From a checkpoint of a small mixture-of-experts model trained on Wikipedia: a variant of SOAP for the experts, 5289 steps.
Below are experts of layer 5 (counted from 0) of a mixture-of-experts language model. Rows are named router (the router's row for the expert), gate (a neuron's input weights, with its number), up (a neuron's input weights, with its number) and show model dimensions 0-223. Each number is 500 + 50 x the weight over its row's rms, rounded and kept within 0 to 999. Numbers have three digits each.
After each expert's rows: a language model's description of what the expert responds to. This comes from a sample of Wikipedia text that the model never trained on.

# expert 45
router:501442507544608519517462415580447517490579439488545520435471540455520546480462471488394422648509563523530555503465578437535480450384592586482515553543555515542565523420517460487460465494419528556456518574539497590469565496401490553451583436507516477416613479479433457402457453407488534453503542493550454525572529397524542511460426474493576571422508569492413432469552505440421526533477531553385444572509468487511487471521484453504527537509484469475419485507507451421609503532540409570390502524515488477520483534547536523483475547535507533474424538518488520461478492533570456531550524514526558534458425509515478438494489531483443475552541536560580509568424489555478498561529
gate0:620391513496509555532452547501519451500469502515487509472545487520517374475517554501531468425495473478450602408456462484313515527536434579488489436442531490455443535493351482537472440500483486509503503480557526410461497520394493379485533461552458469465594498500489462473523451517490417522563550424482498486566433522404538530474475497505464554579474570445482578505494414573458505532470425498344575491448488454501537509481495333543469551464456467550499410466479420435501518554564493529507495521470498480438514505550500463516507523520492490462488416581474470515500552528451487496559497486492504476474477466521500402562570475403489554550533579511510450540455463533607582538522
up0:474534491458629446495539541421504549598527547525565518508431502420489378501429529556497490474488552442531490589517553516475514568526495424507569511492516535617506502509426494579396558509509399538489420528535504583436443484569531560469485553459525490503431536422495466562478546466449502496330525535516515520560576555455522510564519352463495497567596479557569436550387462524498546556448462516574462432505443511482468496469501530509490460525466505530508510525542526513492555455537499458456503386453568573489497432490621446526541521512520491491500495482473596620445461438529506427476512489517456562536487456440526526552557517520443399515507535474555423416437478508416478512477
It responds to: Mid-word syllables, foreign names

# expert 59
router:530410505531502416514442423570504574517548394489541502428489485359471540485430492462459474503396480488399453527522616495569537469491506515490462441528507505556548438386566439496560561448350595550539458397548470511497444479450511522506541537528580522426527537435407496521429468475458509485460473425611446545567517445527506460432481597494548545448554537586567464505596462470489454479459544541504465489559505460492532437506503513554456499435559535411397567496490471482530492518559469484460479532473501461451472481436557542611466570458452495535530525470460525443536474513611506438516527484515489469545397538579523498467515569501522453593528488532477493528504542549505614509526
gate1:621507484602512470422417442442454502550522486458441505500570452470517576423480493519514456524384507486467503525521483535445437511586568518607509500492460512437429480457526471489466546506576496525524504519455417479518527536520437483488404531470497553472551496478536603528445553494515505487559564459372504541561546491555441562455468528384491476583518529561542559497613488470506600459382476597460530403558563360625456518692453555458426428493599468560474469473471436477471496429522514533485430498435469571486462494536470494512483496527506563523453481520522573466556480496529526522484538531452492437487485582518479500507459525468530467579501534501448461524516491445503544467466
up1:504485515425498518525516530543517466464501494476481451491440425560459530592417492476484455543546474547491502456473476504509513515542532496551506587494524460502561519543481492457410529425605484536519474457514354415542444504517567532439468315490484556418421581520522510537602457563512487491467494624456562548478477534482479526514453476537453540516467543388490487588553512503468473478410483411512505510578486500466663464521445469539485418517535441498420545463459419544480430514615563458485479567593478533502496469564505570517451507429498505370481549497481440564476422411514454465520458427482447546489564527455527474450467519495548522421433531507501502547529545627434487515546
It responds to: Line ends, nationality, occupations

# expert 32
router:471456596602481461482429494503423555483542468527547475472458527431554601553451431513337477490464477554478445531442546494485492364451543515484426448512545525574529441461544451495560557452501561547546570466480510523509406489451548499460478547507502438471545568486452497481389454518489525559497542480532489568484573440522533460507501552559594478464577523600438448507491482469458546498467510543447439545400481541502529398437448507533534555443562467511407515551471518489557449501640427550464540529496534512446432514400515600552508527463479508472489527550523505435452518493550438527507504512531534452596429519535513485445467535539504352478508463550595485519467598567562591500530
gate1:435475473516501494399451543527474478538408473451428600448449556500557482615495464479547471506552462557539441648511480550421523489488486517490505499482446605489483612475547552499504428539510529531498510520391471531500462503503524531452490499393445439499549520556547546481397504451499493497479515512576558594492596526511410432460555564469547543552498528525555434479586450555560522512523597464518468520489469507519422574400514520466502494532607486505470490397576545553520393501507451486511522481501616425487470542460445554522583549576491527455413531546470499559509456483512487488459554401461498498494567438481455444495470446505606521562485458585534486522454654538436467491509
up1:494456420421575542461406511537381497584424524576496494585548498391465618511602462497464566530565505522487505438481529519387508582462555513535439478472483520409523486543455504472425442480496582506496452543495579460521517491418549406483537530485541513490536549464510571538550497501548555563534566518548552422518492519457422457470444651542572534538472566585553470526489546469491484493483458448431482507511604546511558510610506478598539520493600507500466515525507488553479605495516530562500468485487441396507508431462459495566542493465495437353490522535464442549518439382507485454486506515533490510538490489467421486529518447486488510471467479550514381449440502548579457505566
It responds to: Latinate word stems

# expert 56
router:601414517530572469502460509472508581435507517498526525483469587417486593507524522478496471483467488548434489562466577482488546477502593515472489499502584491523463442415591439468456539424503568498562567491511487529470512490467449443555522553515530418541476529462379453493427486505480520421466560385524461529523512466514532462454493540460545471385484449560488524492545583451463518455430490537489406501538482458548569381540409531538403567454464525415516461541447449428489457438500466522407560558499483497303408523482531545504504509517460477388518450454487513470404485497541515462522561465480559530495451511615546510494600585541562464555518543458461534477456574494447541501428
gate1:523556543502562514499500434499520488464489478489493543412473558462471466515428470616436559574445537482492511504450451485527486421486585445533440515484530624519487445445493444510472411642502576520544557426510572542545517551524484484542538599439527507492517543548456584594499525538505493485536448500424501474533558551427461494530535551499462571504457622618548516457505560465475580483493506524595490506421528505470430412569546519516471546575501496558528493492482550484561447484603403548467512487524490527439480382406419418512541542507569515402556489431522614466460423557446507450483431565465454587476479527539488478502474524424496510499611413524486539457492479543538462434442
up1:511446454512527437507600513511520472462507441480422486455490544515451548558537574512503519458494461470542433455522557512511517532533508396522484517494553418475516539472422558453482497513361512519547489535491600573576526480548569448486491493517535507492466491525435457525545514619569452477411514414514462532521470578538514497652498537635489520414477595504538593498479578485455502501443415500513474583497527463504510469522425493507513483502540516532494434489591545517509445410619532526489429405531537509494520460504456554530482509491564453415475596559451525474560566484438375600458422593449488436509534497466491412427460490511457462574480439506426614437470458567539512447464
It responds to: Table row line breaks

# expert 12
router:518430574510523438480440511471410519449570436483590559423411556461508440498466457534433453507497450533476477536512601427527505468425494537563380423417544482503605472391476402536510506493388500547556511455479502571555492536457491454509506492535548514409443580493423432501527450495445549445437524399565464521542531469530497518524410501490497558459573520444496443496529518426442473522459530529405486529544449514593507472487469449550532570482499492520392557533531469428600454475566434543497539461474480446506436516369514577582506599487573530489459457532509427479476457502597496468592548516483507531554486556473480499437532471467522446557533411535558460482515564528528576554564
gate10:554485494505524485527494438433566445526433484516465443497500496529488463536542501414456460466564535557474518514389456448463467402513493503475491503475486498434545540446536490518442546481512440484573468419527489510618502459497492478513495456466499431512431554539504503502387413459482495529585526483542522534573541541598433503471431567463453592367518537421555505501545504416467535542489585535509518524577502601486498608468380520533515499478501561511599466449484450445461444465462498474486519580547466482473461434495401498510451454453482519471456511479573580533590450504453427460604535514572493467533576568595486497500414541479525524504435580549491386457421663543577560512478
up10:532451465466498547460565521535523460579546409520596471429532518511523492557485557495535457504570561419584474511483491484437412468586455479523496503523507577522446512481541411470530551419464483531550520425497464504434584516506431431467547505447492457564425458574438473549441501502453471501457464581516530379568498492442554498484443451409394570520527455508448528451555467471454522423553512444473598469431495559406491527404557402450486466539574551524545510524627422484610484413432588439471456497481506437555463454524522464518512495478451469521527469536528567538525496494594406563484434497446508509476535554428525515444482441466586459489508490562458479540473552580415386491514
It responds to: Mid-word derivational suffixes

# expert 23
router:517496495477529541449456451507581546489492539492588509418432535502553538532549442427520443498511499632478375559417540456542544425441553572529465493548520487520477425418550495438466480428474477536518544520495466484489460443465429541486500467535502411502530503380534460436506452535415610485497553459557465507523534501548507431456469551524516560485502430502465415435504569452470492393499504561449383487542519544584548448475463481511480528485571414405478623533547458466552427513515436499496510507449376436404513535467499494550443522562499472445535521586429530507465472497584508481499547479507541602557467511629541457435523568526533439551467558558486511478378500493569453549529
gate2:462473503393416546520427455482487392435449532519466483475460444448378397468546518531423503464565486480541516419543507530465453533433470539588531537439473481519458506612453500482592502400513486458566526519447476526505607532517532452528450475511522500560538474469449558572556608433610428531444555520444495462502464606578576496481535563540522447518533477517419519552511508536490385495524544551439419523459520554474375484500488434462630460443496471449592502423472556455481441506474520491551428501579427533489525494574447580569510538471550472428558471447463538491555509597495476454468544532511467565516534561443466547544445530472542512523593518441531516501429520528540536504501
up2:532560486441515538507486552472482545494506526456525432556431484480409496416527498445548487489510430541396434449462460452531540522455577490513537451490505434511514552443543527479511600484450461477542452525622553594491512541547486505573554532478501468537645451542494443521499573487387513528534508518471589447544643495566454558505448501466559535528525505509476506447477467556482435576545471549433436606545547485542577599476521394503531503498383521479503526513585585532536460462511520482558524531546540525480436438551508458490492485469512540499581511499425471444521564487559360584451484464542531583540482579435383483505503613577549503563538425502501528519507436455526480571568
It responds to: Verb starts and particles

# expert 11
router:496469555556564572499516447523540546479456479462593504468441563483489572529523480509466486549461430616480385553474509442500544463457553495553449450476516523586549484439525496447404558411401477572504542433574480556499472451481460533482502416506514450463535522392479495471501420562473549519441565461542485504553509470563539457460421572564525525486494498544481453521570538450467494399484534545429422514520505554558568465506400432526477596462475457460501561532530466469550477454480422539440470479441455444426434517415549550596525582514478519474514511599396467462416484463572517450528572548563561564552506527536517391415547547490538413540507456537510477493358537504524530524571
gate2:541425543499526519498541464558516487563497509570420548588473497519532481485520532499463405510502513622536423442453563481537433507501504522477546444603433580543523514516493476514590456408476532587450540515476537495525471541450457468469493425487515510483497579548502549527572410521526470470468512567499402566388533524526503412575442512489447567454544539480475466375378516422544508419417502555537447574558518534538496522502556541481542504516462443549530477483492496503433442481475420528619493547562483427512440537538549459442440437591411530571538423496537497453487507563555505421572527460517571518502389444531444411580489471549444411480531464547521455470449594501562548453532
up2:504485435580512570502489493461458456476495568449534541477501569576530485535523548449498470451527565493472606488578451457471436426451539448545530498353460591465566445522561477516519567473603516436501479536541442522404531484455451375445419572548473502473510511484605485438403535544641515534552466537458441490491455497485502473445483516520509490490526503562539544493531485453584527459492466529530507422541609490409551526574514517522470538552353462502381521554372591464527509451568437554540523512459498504461497504627484516507584522458479623517514491536554548502510461479423517556479561496499610541524518449492425493540499486533486570511460517456481532575520473438537473546489
It responds to: Verbs and verb endings

# expert 62
router:539426596549564423485470462502483576447531499543507582397441487538505501508444511448428471566444511522422485539445588460548532504497591604465491435496516471584502478510532467461484494459414587460621492466503503460508463359505409581454524494491490406477573578451504481413492466439470538451479539381522418548543474466474541462502492503488572565472523474520581467473512531491522473495486544482475396457470471453527500445487472489519467481536548494493463552559512486443527475489440482560490490505468499374388500475489489544517422474504501526418454425507447587525458381594501441521498537517530489578564463610495580461418575549542520472535479414537492513609430628518486523521497
gate1:548492516476489506452482472448534493514551501456471524511580566518509508487614470450506511587400467453497459605461417511432465505432460456547484426511535553460453469515500501571450427482472512473521467449587528435456469545518587476511516611526439535584614511589475397400479445448562492505446455541523580491463470402459507482498428469549593531573479492546505643490460461496488467548550471558554500494438505525495561497511476469480579534575525565521563540559540510442528545541475504497461388538496484492521512490570470590379501497446528464538435544544502590515494441545534527360529550456493620555404504426570485550440424475446486458472518527529505503491404571557519552497450
up1:494510471481559474610517512499535485552514501588566494498496516495513407520553576430359477551553473516409510476519464559559575480621415509509509471488470485502438466432479483504486517493496517519543463392469503460470559478460511500542625520516521424550454531508476565545434519432555595383525574507501569484513510449460462525512503494546525472526557516478480536448488515507517478521447560411457569442530524519400542435554467561467550377437493552428556430642463509439497514474582550542474493470528535518517385479576460552542504525436642507500518473407528527515435506459434426480470435517487477503526508545512532521443550510528557547548431496505521549546610471473453653490576
It responds to: Paragraph and line starts

# expert 35
router:584455582527503493488525482478536462419559401469580502399492515402506547544442480502457456603413516554478457511457519462543570495449563541570499466504520511574516470477493423496474535462506602620548571522472502574401545501499490475442559471486530458471529582460463417523422435447472543529473531452616420490478527426512524451458438568504536458495519533502434363553497509501438516494507483593389489469506496593512512402477492485539537548528463417472432545533421515438543495478528463624448529570381553528415436542457493560581517481536454495473486528507495509430417408578617414433525496456546537542505508479546468443448530518556519434511515539535482490475473512539508536508484
gate1:446513477414568525500483521653544591467461535575506598493460566600484474481499570512517477511455554539463475469529568495538551520503496463455511582524515530454426467469611588466470505524557490584452512585515511528469558545544438557482489562496485479469530510491453531528481527555535590390554400552538440452594472437563419521502626519501488540487471549541479537474486487536473466579516441437510496532502450524419546561507486428468469375525383502527573550499492474487484430474605539452416493568483421497525534526527465593488480553468480474489500417582468503530527403529486516496423487445467431557450504435377487468497614483458533529486554518388464486479393466510460507513540
up1:532509566504467573567516522561479550445499570551479452511463458494488435428551525488506477517516545585492507537501561572574474472489565567570464519537481514433414535531490508516478493404550418487471512566535460573421448482462399485490481440460449593537516504461519467521495472512514516487638509481486463467584598469421595482524443552543478580454575631490583521509527433503533464480520550445502554468489483476479530458504484489487535408496498497472455519516445471488485591467481481504484545506462467535541543518483433459605468459500381534528467449337561467441492607521527545492510531376440519613460529466523395487499491546505455381456413504559459563547465478569527529525642
It responds to: Personal name pieces